Experts of a small language model: vocabulary 32437.
Below are experts of layer 2 (counted from 0) of a mixture-of-experts language model. Rows are named router (the router's row for the expert) and show model dimensions 112-223. Each number is 500 + 40 x the weight over its row's rms, rounded and kept within 0 to 999. Numbers have three digits each.
After each expert's rows: a language model's description of what the expert responds to. This comes from a sample of Wikipedia text that the model never trained on.

# expert 6
router:496490447585527512454511561498489455517534466520426548479548518558466487501500492527486452539489545522537511513526439434445533478548495456559493559485538466496522486506471515575547539496462479510477487598493552494441532444523456452578553540440472449511497475528545516502479464439446433452452439463509558469522436435519480503482467473492
What it handles: Line breaks before section headings, and hyphen bullets opening infobox or list lines such as Kingdom: or Born:.

# expert 0
router:456531510514492492540448486456425476452481494482526450486464505441463494496500530517486517400490453535495478510429553555483496488464502535451461471592484507470445538465537488437448512495482553483499474413495459570485545483484519562402503507505519500540566472464511544487549507520541524531489589491513499488512444501426547558510486562464
What it handles: Connectives and prepositions in running prose like of, and, to, in, plus inner or closing word pieces such as -ended, -aux, -ous.

# expert 4
router:529586508434498458454467476480513487530536542586456485513514566488505460462562511479435483480508537445501433439468493443467448547507512525513462462441474496503544483484479549467444450537473526489483529490525417477543438575467487467446580475596428466480497511533443527533460473509449491512572503508467547505532587455489499451455458559557
What it handles: Prepositions and linkers after verbs or adjectives, especially as in known as and such as, plus into, near, like, between, table pipes.

# expert 13
router:464560520492547487598481475512558480491517519544503464478443468480464504536518496519445508493538545548541489418469488552508389458556543513426520512500502522527417467529578502513555477518459506463516480510472493518517492496544555549444525495475524553516512469482484480487435477439509551545521537500495410507506532455495456542582556449530
What it handles: Final word or word piece fused with a period, like years., Austria., 1974., -ies., and last score cells in tennis tables.

# expert 7
router:521449545423473554425566473564548528553421553540531477550492477514612482516467450458567570563470440467461507592542508437490551481462448526495571485482498488508553472467490493526511508520545474537491533445499524438502487526449491463540419490524476536444463565524475450480448549548470452441547479575489495528453567581574514460505559486518
What it handles: Content nouns and adjectives in science, economics or specs text, followed by of or to, such as set, test, tumor, competitive, cost.

# expert 10
router:537498470564494487573501461476520566546526463411480546533517464487453589473496571484507449540539523456515557525469533591499457562411509477516541520523512556500475442601576523521462458502453489452535471492544548511532474564483526561525494428488546508509550588505518495491573471414550524542523528458449503450567503486452475485503535590441
What it handles: Word-final pieces carrying an attached comma ending a clause, such as Ireland, this, debut, often in sports or biography prose.

# expert 5
router:454530510516490495543447491462433478447486493480530450486467506441460494494501532519483519400490447535498481509432549555479498490465497539449465478592480512470453540464534489435450505501486552480504479409500459570490551482493520561401504506501521497543568466460506544489549506520545522526485594492511504486512448506432543557511485565462
What it handles: Place and person names (London, Pakistan, Charles) and pieces of Thai, Arabic or Devanagari script, plus coordinate seconds in infoboxes.

# expert 14
router:455531510515490494540447487458427473455479490482522454486469510439464493494498530518487516400491453537496478509427554555480502491465503534450456473590485507474449540468538488436447510501481553480497476411495459571485546483493523563403504508504522501540566471461508549488549504522544524531488590488512499496514445505434543557508491564461
What it handles: Digit groups inside long numbers like coordinates, ISBNs, OCLC, rankings and vote tables, plus table pipes and opening capitals of names.

# expert 9
router:456532510514489493541449485459427473451482492478526454486465504439465492497499530517485516399489454538494484509426555554483496488464501535451457473592486505476448539466539481444448515498479552480500475410494461569493548483494519564404505505504521504536567471460512542488550502523545524530490590490513497492511447502430546556511486563460
What it handles: Inner or closing pieces of proper names and foreign words (Amb-rose, L-iber-ale, Pl-anc-k), plus digits inside ISBN and reference numbers.

# expert 3
router:459530513513488491541449484457429477454483499476525451486465501435466493496501533520486519396497446534498482510433548554483495490466499538455464469589487509472450542467536492443448510499483559482500472410498458571490549484479516563400503505503523502535562467462509537492550503521548521527488588492510499494509456504430548555510473565463
What it handles: Numbers and bullets in infobox fields, coordinates and track times (5:13, 20), plus words opening a title or phrase, like The, led.

# expert 2
router:454531511514487490543446489460421475463485491481527454484472505447465494493500531520487514406493456537493478508426556555478493487466500535451455475593482509475447538464536488433446511497485548482498475409499461569482546483500518563404499511503522500543563476459516549492546507522539526533488588490516500495514444505428544561509507564460
What it handles: Mostly the after prepositions (of the, in the), plus but, dashes, month names, and middle pieces of foreign names or rare words.

# expert 1
router:454529512514484493541444487461429475455483493482528454484472501441464493498498531518486516397496456536494482509434559555481499491465498537449459473589481508476448539465539485435448512501479553481498474406495462569486548483500524563403504509503523500538559469458511547488550505521545525528486591490511496496510447504431544559511493560459
What it handles: Table pipes and prepositions like with, in, at after a name or noun, plus mid-name pieces such as Raphael, Tr-ung-elliti.

# expert 15
router:476516513506491477544467494471433543462465473475557463502470489463447523488483530520483545421512447521484480496463546597513494512475541523438485469574466496477447534479561521466447479510474554524493468423494482544467574510474520531435493492495523494531560483476475545497562514504557542543491582512512509508519471487439529530504507561489
What it handles: Plot-summary verbs after character names (gets, got, washed), gendered words like women's and men's, and inner digits of large table figures.

# expert 8
router:473521551474475506503470524481468473415487474491517521480482457468438545464453527449464491443455493471485514542463486562500498475525513500449533459609509490488433564453530460482483493446461520529549503492446450534535458423469584514503468487545535464550534511473505498519558500515566531469487604544541549459505476524467512550540548479495
What it handles: Section headings like ==History==, infobox labels such as Family:, Binomial, Directed by:, and line breaks or closing punctuation ending lines.

# expert 11
router:539542587427546459582514487455524602474542532472490491528463464489532507537508439475519535483564506451478554414572527550560507477572523550436453454430514507502484524464477506490504488510544524451570517495509512504509481533519499493505489467493552513497463493505478438521460479487605557516551550476483448528472605548556453488510501441536
What it handles: Line-opening hyphens in bulleted infobox lists (- Born:, - Education:), table pipes, hyphens inside compounds, and connectives of, to, and.

# expert 12
router:455532510513489492541446486459430475452478492481528450485468504441465494497501531521485518397492454534495479507430556556480501490462501535449459472591481507472450539468538486437446510498481549482499475410496462568487549484496520562400504506503523502539562469458511544488548504519542524529489590490514498494513449503431544558511487562460
What it handles: Middle or final pieces of names and words, like -ung in Cantonese credits, -aging, -ag, -ation, plus digits inside ISBNs.